python train.py --d_model=128 --n_experts=80 --experts_per_token=2 --d_shared_expert=0 --activation="squared_relu" --router_score="softmax" --balance_loss=0.0172 --router_bias=true --lr_router=0.00229 --tie_embeddings=false --optimizer="soap_variant" --lr=0.00641 --grad_clip=0.5 --batch_tokens=[65536, 131072, 262144] --steps=4693
Below are experts of layer 2 (counted from 0) of a mixture-of-experts language model. Rows are named router (the router's row for the expert), up (a neuron's input weights, with its number) and show model dimensions 0-127. Each number is 200 + 30 x the weight over its row's rms, rounded and kept within 0 to 999.
After each expert's rows: "comes after" lists some tokens at least twice as common just before its tokens as in all text. This comes from a sample of Wikipedia text that the model never trained on. Tokens count by the router's weight.

# expert 76
router,234,220,185,190,241,234,231,173,253,229,194,190,200,181,260,223,206,189,216,221,206,248,216,209,154,183,219,135,233,232,200,162,163,184,161,221,262,202,209,213,172,219,180,200,174,238,198,192,189,195,195,176,182,227,266,201,219,187,208,243,229,179,136,221,138,165,218,243,238,184,146,205,193,219,222,166,260,185,246,228,232,229,195,125,180,234,199,201,219,171,179,193,236,183,183,219,189,200,229,261,207,257,169,168,150,227,216,231,249,206,196,204,232,195,201,235,229,162,181,216,210,189,205,217,195,161,235,241
up0,152,141,242,221,201,172,191,201,159,154,128,167,208,156,163,213,147,212,195,221,171,204,224,200,173,178,166,214,200,217,229,180,175,276,216,224,234,137,247,198,202,208,233,203,223,221,237,223,161,125,200,243,172,179,211,199,173,209,129,206,193,192,216,262,203,190,203,196,183,203,170,198,193,219,238,174,216,178,201,225,181,205,194,215,154,217,206,185,247,233,163,136,208,180,221,209,165,197,223,172,172,192,197,200,246,211,201,133,247,210,247,181,202,267,226,201,259,198,170,209,222,202,208,170,199,208,198,184
comes after: " of", " in", ".", " to", " for", " on"

# expert 73
router,233,223,217,202,158,200,166,203,174,173,153,258,180,222,155,226,190,201,163,239,239,215,225,245,179,236,161,231,249,244,156,227,168,153,163,188,257,197,207,207,234,223,161,171,229,174,211,218,160,243,169,204,186,239,184,199,235,162,239,221,251,208,232,159,200,224,247,200,169,228,173,162,216,222,169,216,212,166,198,236,153,230,156,231,224,188,231,207,175,215,166,197,205,216,217,155,217,195,219,154,227,158,176,208,232,177,220,163,189,208,211,148,230,198,238,175,211,220,195,179,208,210,239,147,231,213,262,164
up0,182,231,269,206,217,222,175,133,195,217,194,176,248,167,240,155,202,222,186,233,163,192,225,191,198,206,196,162,212,182,195,218,214,234,219,223,188,189,250,200,206,209,161,183,273,251,200,239,257,169,161,206,212,192,201,163,165,212,242,221,148,235,147,277,251,148,210,206,188,201,226,187,197,210,263,199,190,212,226,181,155,157,249,237,218,199,221,149,205,198,193,184,162,204,205,227,184,199,180,198,172,197,245,202,226,239,200,206,266,225,201,161,234,217,199,175,215,259,200,146,210,178,199,205,232,208,186,228
comes after: " ", "3", " /", "0", "5", "6"

# expert 31
router,179,201,234,202,143,210,216,261,237,201,187,230,226,185,213,141,250,190,182,204,203,139,170,274,212,232,177,171,170,189,165,185,205,244,190,144,136,227,246,220,205,232,214,181,186,178,171,165,175,184,231,133,206,220,161,146,211,183,203,189,189,184,240,228,216,154,189,163,171,206,235,186,223,185,208,225,192,176,175,186,232,234,179,234,191,175,226,185,184,208,227,183,215,202,249,204,184,266,238,174,225,216,164,163,197,141,238,193,169,213,182,193,196,203,145,185,216,232,154,203,204,214,216,176,240,213,197,128
up0,185,200,274,216,198,205,266,204,185,187,219,191,250,136,221,219,226,196,169,201,149,188,208,216,170,213,223,208,203,227,206,175,209,268,211,210,119,206,216,216,218,237,196,184,183,182,169,200,197,181,184,197,191,207,176,198,203,230,174,210,147,202,266,242,211,200,194,192,117,202,238,228,217,281,242,242,239,206,242,225,203,231,210,269,172,255,217,194,214,229,234,201,204,183,149,201,226,204,197,164,222,178,244,172,244,180,197,207,245,190,235,242,198,228,169,227,262,228,172,185,200,183,186,183,196,214,184,195
comes after: " the", " was", " and", " were", " to", " a"

# expert 24
router,231,209,221,210,167,237,155,203,182,168,182,243,201,232,181,229,208,170,158,212,214,199,218,241,143,231,185,225,230,226,155,260,164,177,157,183,235,192,206,218,230,189,174,171,239,174,223,163,147,239,186,208,168,240,184,249,244,192,258,217,239,246,246,188,191,207,241,189,191,223,160,162,222,204,180,182,234,155,202,244,155,215,158,206,217,169,229,204,168,237,156,180,216,204,217,152,232,168,190,166,219,187,160,194,242,192,207,172,197,167,213,156,244,180,241,167,199,188,172,172,203,194,236,154,240,184,254,183
up0,211,194,248,228,166,199,235,161,196,201,227,164,206,132,220,190,190,215,135,162,152,198,238,277,145,190,185,218,197,184,197,197,184,207,234,279,189,175,179,180,190,197,224,208,199,216,186,238,233,188,223,186,197,176,212,193,195,190,177,231,203,197,182,261,150,190,206,249,170,206,204,189,129,258,199,166,191,226,218,203,216,214,256,254,229,235,208,190,188,162,197,235,177,178,190,183,113,181,214,199,204,207,237,236,237,202,185,157,283,160,183,172,195,207,174,150,196,205,199,208,147,180,195,171,195,220,198,198
comes after: ")", "\"", "2", "5", "3", "1"

# expert 64
router,232,224,218,205,155,200,165,202,176,175,152,253,181,221,156,226,192,200,162,238,237,214,227,244,181,235,160,232,248,244,156,226,169,152,163,187,255,197,206,209,233,223,161,171,228,173,212,217,159,246,168,204,187,239,186,201,237,163,239,221,251,207,231,159,199,224,245,200,166,229,174,160,216,221,169,215,214,164,200,236,156,230,158,232,225,188,231,205,174,217,165,197,207,215,217,155,215,196,218,156,228,157,174,207,234,176,220,162,189,209,210,147,230,198,239,175,211,222,194,178,208,211,240,150,231,213,263,163
up0,217,210,264,228,148,188,241,168,164,214,244,154,229,200,176,111,209,197,127,249,187,234,202,218,200,186,200,171,199,207,213,245,171,255,206,239,166,173,239,208,185,194,234,215,223,185,175,222,182,190,188,176,187,205,219,171,177,204,163,186,135,205,191,259,192,253,180,183,161,174,239,183,179,231,225,206,203,226,201,174,179,227,229,233,195,169,230,184,190,164,179,197,186,213,196,211,187,203,231,232,203,186,235,210,216,220,204,182,292,145,157,200,198,248,222,191,258,267,188,175,185,195,172,156,225,213,186,196
comes after: " ", "201", "200", "202", "199", " of"

# expert 77
router,174,227,191,207,188,194,186,224,185,195,197,212,221,203,190,202,216,267,208,185,265,163,195,197,265,212,145,201,179,206,201,193,172,153,173,185,143,174,215,159,216,187,193,143,181,223,205,174,216,174,194,199,179,226,173,186,129,200,184,177,213,174,161,204,228,187,136,190,200,251,162,179,192,214,184,185,139,147,203,161,290,180,163,220,238,136,209,195,191,202,243,231,150,197,226,233,194,230,244,212,251,189,166,168,187,201,218,208,153,232,147,233,198,201,156,181,222,230,212,180,165,158,202,182,232,225,187,176
up0,175,184,261,225,209,129,217,177,173,144,218,208,189,198,208,182,159,239,130,215,143,207,244,219,222,160,163,232,197,186,200,226,210,247,225,216,198,193,213,204,205,244,187,191,215,143,196,224,217,181,124,193,170,235,237,184,201,158,159,230,185,184,257,253,187,219,181,189,189,178,218,200,213,260,239,221,177,154,204,234,219,259,210,234,244,219,193,181,184,166,237,161,176,228,197,215,157,199,214,181,190,196,245,197,194,204,175,214,254,165,184,173,217,213,173,172,227,247,195,213,191,130,178,170,237,226,206,200
comes after: " to", " was", " he", " and", " also", " He"

# expert 68
router,197,193,179,176,148,219,181,218,182,157,203,192,231,186,217,166,240,193,185,247,233,158,213,192,161,233,146,183,213,196,175,246,191,205,207,197,140,183,218,182,243,254,192,148,206,205,215,157,171,232,176,142,218,242,211,179,180,177,176,244,211,225,241,188,199,239,196,198,178,222,218,234,244,261,159,208,172,234,188,204,181,234,153,227,213,223,245,190,172,168,177,223,206,189,191,209,180,241,254,185,204,223,142,186,186,118,239,192,191,205,207,158,247,269,211,163,210,241,232,170,218,200,229,192,192,156,208,159
up0,183,215,270,267,165,176,205,172,180,193,207,159,236,185,213,168,202,235,209,237,196,180,210,147,159,169,165,197,200,209,171,211,206,217,201,245,149,159,202,211,226,205,163,214,207,200,205,179,190,183,170,193,168,271,221,190,181,208,179,184,183,207,203,256,218,224,191,182,104,233,267,199,197,284,187,196,152,214,225,199,215,190,228,238,185,196,198,169,202,139,220,208,220,261,177,221,207,183,212,174,185,218,244,196,262,258,215,197,237,211,209,162,204,258,209,208,251,230,159,198,202,182,162,207,216,200,199,221
comes after: " the", " a", " to", " The", "'s", " this"

# expert 75
router,232,223,216,204,157,199,165,203,175,174,153,259,179,223,154,226,191,202,163,239,239,215,226,243,180,236,161,232,249,246,157,226,169,151,164,187,256,198,206,208,235,223,161,172,228,175,211,218,160,245,168,205,187,240,186,200,235,162,239,221,252,207,231,160,199,225,246,201,168,228,174,162,217,223,169,216,212,165,198,237,155,230,156,231,224,189,231,207,174,217,167,197,205,215,218,155,217,196,218,154,226,158,174,209,234,176,220,164,188,208,211,146,229,197,238,174,211,222,195,178,208,210,239,148,230,213,262,165
up0,174,212,299,200,181,179,207,187,219,236,209,140,230,199,254,157,196,210,179,226,164,212,219,174,183,146,200,167,190,196,214,264,240,191,201,232,170,166,225,176,187,200,192,204,203,215,187,223,190,150,131,177,204,193,191,185,192,207,134,212,137,181,197,245,160,203,212,185,197,230,224,220,217,269,243,177,179,250,202,241,227,193,264,233,222,204,198,210,185,178,203,207,180,187,169,209,197,219,187,196,195,191,250,174,251,235,190,192,282,206,187,190,193,212,189,191,264,219,184,203,208,209,134,184,189,145,176,228
comes after: " ", " of", " is", " as", " New", " from"

# expert 37
router,195,188,262,205,250,191,197,200,231,200,192,189,220,137,205,148,231,202,179,198,118,175,209,226,220,210,180,205,158,150,215,239,218,268,178,195,134,224,188,173,154,242,246,237,246,195,204,216,185,195,190,165,215,199,174,148,209,173,144,217,183,230,229,252,222,218,185,200,136,193,231,144,222,196,196,247,210,224,173,194,228,234,193,242,175,222,192,203,217,206,228,183,243,171,208,219,189,226,177,210,187,220,194,193,225,172,187,215,179,168,162,213,152,129,177,177,180,216,206,176,179,218,198,179,184,207,116,226
up0,214,182,258,243,195,160,204,200,176,218,240,142,229,193,181,157,200,237,163,227,145,223,248,196,167,208,215,203,195,242,234,218,186,275,208,267,198,148,240,171,199,200,232,196,199,172,183,229,180,150,159,182,153,257,227,198,187,205,141,190,112,193,236,263,178,230,170,224,183,191,216,182,200,258,210,205,216,219,223,214,209,204,202,265,162,205,210,221,202,198,232,176,192,208,169,194,206,193,210,188,174,231,242,207,232,215,197,224,218,205,183,158,223,207,198,153,246,261,183,183,160,198,181,168,215,204,186,205
comes after: " the", " a", " The", "==", "'s", " his"

# expert 54
router,234,223,217,204,154,203,166,203,174,174,154,257,180,222,156,225,190,200,162,239,239,216,225,244,180,236,160,233,248,245,156,226,168,153,164,187,257,198,206,209,235,223,160,171,229,174,211,217,159,245,170,204,188,239,187,201,235,162,238,220,252,207,232,160,199,224,247,200,168,229,174,163,217,223,168,215,213,165,197,235,155,231,155,230,223,188,232,207,174,217,166,195,206,213,216,155,217,196,219,154,228,160,175,208,234,176,220,163,189,209,212,148,228,196,237,175,210,221,195,180,210,211,239,147,230,213,263,165
up0,214,216,267,256,183,170,208,191,211,216,223,154,288,197,194,136,177,221,185,236,172,177,229,197,137,170,177,206,171,212,193,242,204,208,211,203,101,170,245,215,179,213,218,236,239,232,211,211,202,170,192,214,149,184,253,208,194,197,165,193,158,208,199,244,188,219,166,241,122,191,235,218,246,231,227,185,203,203,214,205,211,163,234,198,200,211,182,174,178,189,199,160,200,202,206,233,228,200,188,191,197,224,229,194,227,218,210,185,267,215,200,204,184,214,178,177,287,231,190,218,178,166,153,194,178,195,196,157
comes after: " of", " |", "\n", ")\n", ".", " —;"

# expert 61
router,230,241,191,177,195,179,171,243,168,196,224,158,173,196,197,247,202,151,174,234,224,229,244,116,181,234,185,187,216,177,197,217,185,231,243,255,153,165,234,203,226,188,246,174,212,179,215,154,250,196,171,201,189,169,276,237,179,230,242,225,178,215,196,135,226,210,236,245,198,184,172,256,200,179,199,202,232,263,230,244,197,182,215,151,220,224,191,170,180,198,192,222,209,249,202,204,175,218,172,216,203,211,176,182,218,195,201,228,160,203,253,209,227,200,224,184,258,206,241,217,250,222,156,214,165,190,182,219
up0,204,191,303,219,137,160,166,164,157,166,218,204,233,156,150,197,188,221,144,252,180,178,210,226,122,180,182,171,171,189,215,233,199,232,185,215,167,181,249,214,191,215,198,201,215,230,237,192,181,206,149,190,170,221,248,182,169,211,185,183,146,187,219,242,227,183,170,213,181,227,238,192,194,222,199,187,201,194,207,208,191,180,202,286,200,207,209,207,169,185,186,189,215,226,186,218,188,208,214,213,174,170,257,211,234,235,168,186,283,197,210,125,200,210,209,185,206,224,227,200,191,196,147,241,212,162,174,206
comes after: "-", " |", ":", " of", "|", "="

# expert 10
router,233,223,217,203,156,201,165,204,175,174,154,257,180,223,154,226,190,202,162,238,239,216,227,244,180,235,161,232,248,245,155,226,168,153,163,188,255,198,207,208,234,223,161,170,228,175,211,217,159,245,169,205,187,240,185,200,236,163,239,221,252,208,231,159,199,224,246,200,169,229,173,161,216,222,169,215,213,165,199,235,154,230,155,231,224,189,231,207,174,218,166,197,205,215,216,156,217,195,219,155,228,158,175,209,233,177,219,163,188,209,211,147,229,198,238,175,210,221,195,179,208,209,239,148,230,212,262,165
up0,197,160,264,222,227,186,194,209,142,199,204,177,223,189,235,188,155,236,142,211,159,198,201,192,148,185,220,174,152,208,207,252,183,251,249,232,112,175,184,207,178,203,220,178,196,211,205,217,229,130,165,212,179,238,207,230,197,185,187,156,159,233,204,268,142,200,192,243,149,201,256,202,146,222,219,194,217,239,222,218,137,203,223,213,199,209,203,197,194,190,174,215,202,223,177,238,197,216,203,186,193,175,221,204,279,254,186,200,238,181,183,230,199,197,209,182,221,147,197,209,169,197,164,165,205,176,203,223
comes after: "|", "\n", "-", "==\n", " (", "==="

# expert 58
router,184,180,176,225,140,217,164,170,153,161,184,187,213,195,191,203,201,188,163,223,241,172,183,190,175,228,167,187,168,196,154,202,176,197,205,272,121,165,251,231,249,244,250,162,218,173,154,201,172,198,160,178,195,201,232,200,234,157,205,234,166,240,169,190,198,191,192,255,141,210,201,234,252,171,185,235,195,256,187,236,222,203,206,219,190,212,198,224,162,223,234,177,164,229,209,200,233,223,180,174,232,204,166,230,238,154,223,217,173,252,224,191,236,219,218,181,251,237,220,196,216,205,197,247,232,188,162,179
up0,204,186,312,238,161,189,191,177,142,182,243,169,203,200,215,213,207,259,157,219,179,211,256,197,172,177,189,214,192,191,206,212,154,242,230,249,155,162,244,190,222,199,172,197,172,237,190,198,197,227,196,186,152,210,189,209,194,200,190,194,142,195,151,225,200,161,208,187,188,218,293,183,190,252,216,223,177,220,202,209,216,262,191,268,191,204,215,190,192,201,193,200,228,221,192,227,201,196,253,180,177,209,226,217,243,246,225,230,267,213,191,183,218,201,216,173,252,231,205,190,176,201,147,221,240,176,183,193
comes after: " the", " and", " a", " to", " of", " an"

# expert 42
router,233,223,216,203,157,200,165,204,174,173,153,260,179,223,155,227,189,203,164,238,239,216,227,244,179,236,163,230,248,246,157,225,168,152,163,187,259,198,206,209,236,224,162,171,229,176,210,217,161,243,169,205,188,240,184,198,234,163,238,220,252,207,232,158,199,223,248,199,169,229,174,163,216,222,168,214,213,166,197,236,153,228,155,231,224,189,231,208,174,217,166,196,205,216,217,157,218,196,219,155,226,157,175,209,232,175,218,163,188,208,212,147,229,198,237,175,210,220,196,178,208,210,238,146,229,212,262,164
up0,215,203,275,228,197,201,214,182,190,224,230,158,186,191,228,213,170,255,174,242,138,219,235,206,125,142,223,202,161,192,208,235,168,233,250,277,178,188,194,225,209,177,190,218,221,198,191,244,180,165,198,228,204,221,227,178,185,195,177,179,173,242,178,270,174,182,194,200,195,191,231,203,193,232,218,160,207,229,260,175,235,241,205,264,162,229,155,149,196,191,156,246,231,222,174,203,144,214,198,223,200,181,235,179,198,236,206,188,220,192,168,215,200,237,219,170,207,218,215,197,140,188,156,184,215,227,223,222
comes after: " ", " (", ":", " University", "′", " \""

# expert 53
router,227,196,248,190,175,204,168,202,156,231,203,178,212,175,155,188,185,224,187,223,209,175,209,193,174,215,141,214,206,171,193,230,171,176,176,235,178,195,241,223,203,272,194,173,225,160,179,185,162,170,160,122,235,198,218,171,221,184,136,231,215,252,245,178,219,220,223,181,147,215,188,184,246,214,181,228,192,226,184,260,164,231,214,211,180,152,290,223,171,213,166,165,268,214,237,202,170,192,216,183,169,168,197,218,206,169,169,160,184,189,188,208,220,171,222,156,192,245,164,184,185,170,219,184,183,185,176,153
up0,212,194,288,214,163,139,205,203,134,216,219,158,215,138,202,186,185,241,171,240,168,166,257,191,170,144,212,195,207,192,197,257,184,256,191,245,217,164,240,203,198,202,181,192,238,198,162,188,179,164,174,197,145,184,197,164,198,200,166,178,124,220,190,240,209,215,195,213,180,200,183,200,238,212,235,250,186,226,199,174,217,211,236,256,173,200,204,195,192,200,191,192,176,205,182,196,191,186,181,195,196,157,250,170,292,234,199,205,255,206,203,181,226,200,186,189,220,211,201,197,193,172,150,177,243,230,237,242
comes after: " |", " U", "-", " (", ";", "S"

# expert 19
router,232,224,217,204,156,201,166,204,175,174,153,258,180,222,154,227,190,202,164,238,239,215,227,244,179,235,162,232,249,245,157,226,169,152,164,188,256,198,206,208,234,223,161,170,228,174,211,217,160,245,170,204,187,240,185,200,236,163,239,220,251,208,231,159,199,225,246,201,167,228,174,161,216,222,168,215,213,165,199,237,154,230,156,230,224,188,231,206,174,217,166,196,205,215,217,155,217,196,219,155,228,157,175,209,233,176,220,164,189,208,211,147,229,197,238,174,210,220,194,179,209,211,239,147,230,213,262,164
up0,159,198,230,253,167,159,202,170,149,197,221,181,232,166,228,215,151,237,150,229,157,211,208,194,189,169,211,192,198,221,207,196,205,231,249,219,176,183,228,210,217,220,197,239,195,168,199,248,201,137,203,188,173,203,209,142,206,231,184,247,129,235,236,251,167,223,184,216,152,264,223,206,165,242,243,195,208,245,217,251,209,192,218,222,140,191,211,160,172,169,171,189,179,237,194,226,179,230,219,201,227,210,243,158,241,202,200,229,288,175,190,205,196,242,206,209,243,244,198,175,205,201,192,201,206,200,192,239
comes after: " |", " ", " (", "born", "°N", " such"

# expert 0
router,218,228,216,216,157,158,214,187,174,244,200,229,212,118,168,236,169,231,174,196,213,205,232,180,188,237,175,192,148,181,152,219,220,178,182,237,151,180,204,173,240,272,233,208,191,212,172,172,195,197,169,174,192,203,210,175,224,176,253,221,215,188,242,140,197,187,252,181,199,223,208,198,247,221,157,220,236,249,187,215,205,258,214,228,269,186,261,191,176,222,169,186,215,207,183,172,156,198,190,165,195,187,183,210,226,191,186,231,186,187,181,179,260,171,139,191,180,203,247,188,271,207,240,186,187,158,197,210
up0,198,230,290,247,215,146,226,175,179,218,203,169,198,181,199,183,176,213,168,206,170,255,223,197,139,167,178,196,185,206,209,216,233,241,203,261,167,195,188,180,228,228,212,218,183,224,162,220,224,154,153,232,141,216,203,206,163,184,180,195,157,186,201,226,172,185,188,153,150,232,200,171,156,250,204,193,206,194,192,204,159,246,257,261,219,212,203,211,221,188,143,212,211,218,177,179,201,231,198,214,189,159,231,189,264,208,170,203,267,194,173,163,176,259,192,188,212,239,221,196,215,182,207,194,246,192,204,259
comes after: " |", ",", "-", ":", ";", " The"

# expert 50
router,266,234,206,203,164,206,165,190,177,193,145,240,199,260,194,232,165,211,148,233,248,202,225,228,195,220,166,235,236,241,193,205,191,163,152,194,204,166,203,228,244,188,165,193,197,180,204,192,142,238,188,179,197,202,205,207,230,162,259,228,229,179,228,183,190,222,235,187,186,233,211,196,228,218,161,211,258,198,246,225,149,253,149,208,212,190,257,236,176,201,163,211,176,204,231,145,206,216,235,162,200,168,160,207,223,203,225,179,203,193,177,164,229,244,224,160,226,218,192,162,193,189,245,161,235,204,246,147
up0,208,236,277,181,169,185,265,165,186,211,210,211,235,175,210,169,182,217,176,247,175,177,233,214,168,152,180,165,185,219,188,253,238,243,213,216,173,201,182,167,185,181,181,214,183,226,191,226,166,194,141,164,160,190,195,187,198,179,154,211,115,187,221,247,187,175,175,228,202,251,238,210,222,215,209,212,180,187,218,197,205,198,274,224,220,197,178,155,245,155,194,220,217,201,151,208,199,219,204,199,168,194,224,217,203,250,191,186,267,171,242,156,193,262,202,189,271,222,216,197,201,164,220,221,189,231,220,158
comes after: " the", " a", " and", " of", " with", " is"

# expert 30
router,213,220,227,175,175,205,188,174,198,259,221,154,161,173,217,188,177,143,168,185,189,181,193,140,178,253,187,244,194,217,203,226,160,195,213,186,196,208,211,239,154,148,236,232,164,163,186,216,226,161,181,192,159,154,242,204,231,222,207,209,211,179,206,160,178,170,226,258,201,235,192,210,186,242,177,228,246,158,138,223,177,223,207,127,242,201,255,181,166,196,217,226,208,217,172,214,179,152,119,207,192,152,207,227,124,169,191,248,216,172,224,218,232,196,204,195,232,215,184,213,197,203,204,209,191,176,180,230
up0,199,219,293,210,166,159,204,201,171,185,242,189,200,175,240,212,185,209,186,231,146,189,210,215,185,166,196,208,230,226,192,227,214,257,229,244,188,156,205,176,231,191,178,201,170,163,182,212,229,214,205,204,150,221,228,218,170,209,194,149,206,189,210,204,172,198,243,173,175,233,211,184,201,271,218,200,209,233,209,221,176,196,193,265,188,199,221,173,170,226,190,228,176,244,157,216,192,252,185,218,174,229,219,191,205,230,135,180,296,152,193,181,220,210,214,178,231,214,214,193,140,132,154,262,205,237,184,205
comes after: " |", " (", " \"", "-", ":", "|"

# expert 74
router,249,230,229,206,163,191,179,182,199,181,165,223,155,224,186,222,192,186,178,235,254,198,225,234,178,220,150,259,264,228,144,241,177,160,162,207,236,158,222,215,220,228,145,149,222,158,187,203,164,255,179,215,170,217,183,201,234,193,253,216,261,231,208,170,186,220,252,187,165,219,188,196,193,235,181,251,230,193,186,238,152,191,164,227,176,172,231,198,185,216,151,209,233,202,231,181,227,203,185,146,228,169,175,200,222,181,224,188,178,212,183,165,222,185,217,207,208,213,192,157,207,194,235,142,244,225,252,186
up0,180,221,281,226,179,163,213,163,167,180,221,177,208,167,203,195,190,221,178,255,155,210,200,166,167,155,189,225,238,246,226,223,221,203,192,228,196,148,232,190,212,183,191,220,191,222,187,248,217,171,183,202,194,169,202,181,195,197,136,176,190,233,163,194,219,209,210,215,145,223,255,201,212,217,267,202,146,205,213,187,212,155,259,229,161,202,225,176,159,167,212,203,244,216,232,206,192,234,181,206,171,194,235,194,254,232,148,215,269,191,237,202,220,239,214,172,219,254,227,188,208,162,143,184,163,219,260,208
comes after: ".\n\n", " |\n", " |\n\n", "\n\n", "\n", ")\n\n"

# expert 2
router,237,165,196,216,167,166,192,207,168,200,181,206,215,173,255,197,230,161,194,220,165,201,223,199,154,217,205,168,176,189,178,214,181,221,194,239,143,188,230,209,234,254,224,179,219,141,148,151,167,191,198,178,222,229,191,202,205,206,249,222,176,243,226,220,242,191,233,168,146,205,170,220,234,187,218,228,252,268,221,204,219,248,230,229,223,192,153,246,177,222,188,173,231,190,257,234,160,244,168,189,178,211,189,168,227,143,184,213,208,241,200,185,193,167,184,167,236,217,251,194,235,232,199,169,201,142,183,260
up0,192,236,301,256,181,191,185,156,167,202,214,188,210,172,236,170,183,248,184,230,180,196,236,225,145,172,199,205,206,214,181,244,176,268,210,250,160,178,198,182,235,200,179,182,214,237,174,193,171,186,197,187,183,214,206,209,204,173,170,219,163,222,170,224,165,209,169,206,122,228,202,185,192,270,219,249,205,219,233,207,224,231,196,276,198,194,181,181,211,210,178,232,217,256,188,232,186,164,194,182,186,177,255,191,215,218,212,183,292,195,190,161,181,170,215,206,265,194,210,193,171,177,189,192,215,187,191,241
comes after: " the", " a", " of", " and", " The", ":"

# expert 57
router,232,223,219,204,156,203,166,202,175,176,154,256,181,223,156,225,190,199,163,238,239,214,225,244,179,238,161,232,247,245,158,225,168,153,163,186,256,196,205,209,234,224,160,171,228,174,212,217,160,245,169,204,187,239,186,201,238,164,241,222,250,208,232,158,197,225,245,201,166,227,174,160,217,223,168,214,213,165,199,235,155,230,155,229,224,189,232,207,174,217,165,196,204,214,216,156,216,195,219,154,228,158,174,207,234,175,220,164,190,207,211,149,229,197,238,174,212,222,195,177,210,211,240,148,229,214,263,165
up0,180,204,317,204,235,167,203,188,218,197,251,204,257,184,186,195,155,258,180,221,202,195,253,176,177,193,214,178,174,183,203,199,192,242,249,236,154,163,209,165,200,229,171,207,224,235,149,210,200,161,186,242,204,212,201,213,230,189,161,165,143,194,198,227,140,179,170,214,145,236,208,194,212,192,203,205,173,216,205,229,177,205,230,234,203,175,195,175,234,188,223,202,192,211,188,260,168,231,216,190,159,182,258,229,270,208,201,210,203,212,196,208,220,227,170,237,273,261,209,192,188,149,176,185,188,211,218,210
comes after: " ", " United", "==", "\n\n", "′", "°"

# expert 55
router,219,215,212,234,145,212,161,187,208,185,156,253,153,217,145,227,212,214,174,242,240,214,234,242,155,236,175,227,241,230,177,190,156,147,162,202,251,179,226,230,225,192,159,151,209,157,222,234,185,206,166,194,206,226,210,222,225,189,243,237,249,195,235,175,190,223,226,210,178,232,208,175,238,227,219,202,209,157,210,235,167,241,163,207,213,227,250,240,192,223,174,213,211,237,210,164,236,169,208,146,220,169,203,203,249,211,241,179,200,213,191,175,203,179,249,166,167,235,192,185,196,195,242,173,211,202,270,150
up0,187,221,286,235,189,183,228,216,206,215,251,175,241,169,164,204,170,165,143,246,141,199,213,187,144,167,185,185,199,202,205,232,210,224,202,199,157,158,232,203,161,199,209,227,205,211,214,252,208,152,233,157,178,189,187,181,201,236,175,224,150,210,183,269,189,188,194,199,142,182,251,229,206,219,286,215,217,199,191,247,167,225,195,210,205,239,211,221,222,212,194,191,215,194,181,187,181,178,176,189,195,164,225,188,236,262,219,213,289,212,199,225,211,254,185,168,258,202,206,199,195,177,226,220,242,209,211,200
comes after: " of", ".", " with", " for", " as", " and"

# expert 12
router,139,209,225,156,211,234,231,192,185,201,164,169,208,259,241,180,137,248,189,207,132,193,210,189,165,176,191,257,240,208,184,188,258,203,201,166,202,231,190,220,232,218,174,240,180,139,165,232,183,210,225,238,189,198,181,233,230,203,199,223,229,237,226,204,157,132,204,206,158,251,164,150,185,195,173,223,199,217,154,155,199,202,162,209,230,222,232,194,232,170,168,163,179,200,163,181,164,232,198,180,179,199,182,186,162,164,234,188,194,139,204,202,182,168,218,182,187,171,184,138,220,201,171,252,234,191,215,180
up0,208,199,290,200,180,149,248,215,143,203,245,188,220,144,198,193,188,194,153,223,146,176,203,199,173,177,199,210,173,187,218,262,176,269,231,199,144,182,206,202,261,140,198,208,198,165,187,185,194,179,226,197,178,163,219,186,204,216,224,179,218,178,226,244,182,200,176,189,163,203,209,234,221,226,253,226,229,194,209,252,179,206,231,235,224,173,182,195,150,163,159,195,196,228,220,184,218,225,204,210,195,143,275,190,262,199,188,199,237,167,190,228,196,228,226,160,213,205,184,185,177,243,163,195,180,189,214,260
comes after: "201", "200", "202", "199", "198", "197"

# expert 22
router,232,222,217,202,157,199,165,203,174,174,153,259,179,222,154,227,190,202,163,238,238,215,227,245,182,236,161,231,247,244,156,225,169,152,162,189,256,198,207,209,235,223,161,171,228,175,211,217,159,245,168,204,187,240,185,199,235,162,239,220,252,208,232,158,200,224,245,199,169,228,175,162,216,222,169,215,212,164,198,237,155,229,156,231,224,188,231,207,174,217,168,196,205,214,216,156,217,196,218,156,226,157,176,210,233,176,218,163,188,207,212,146,229,197,239,174,210,220,196,179,208,210,238,149,230,213,262,164
up0,200,201,263,191,191,170,262,209,197,191,221,136,154,141,225,202,166,239,139,248,197,269,233,214,181,179,200,192,198,185,223,231,193,218,236,225,197,176,283,205,218,277,236,242,185,206,174,193,212,189,207,208,199,183,183,171,184,193,201,207,164,246,196,231,165,208,192,184,192,197,274,232,217,214,211,182,173,249,195,202,203,185,198,248,203,221,172,192,226,186,211,205,205,220,172,266,218,238,221,193,213,218,264,215,226,178,199,211,255,221,170,223,133,239,164,210,214,222,226,181,213,153,159,154,194,193,198,193
comes after: "\n", ")\n", ".\n", "0", "7", "|"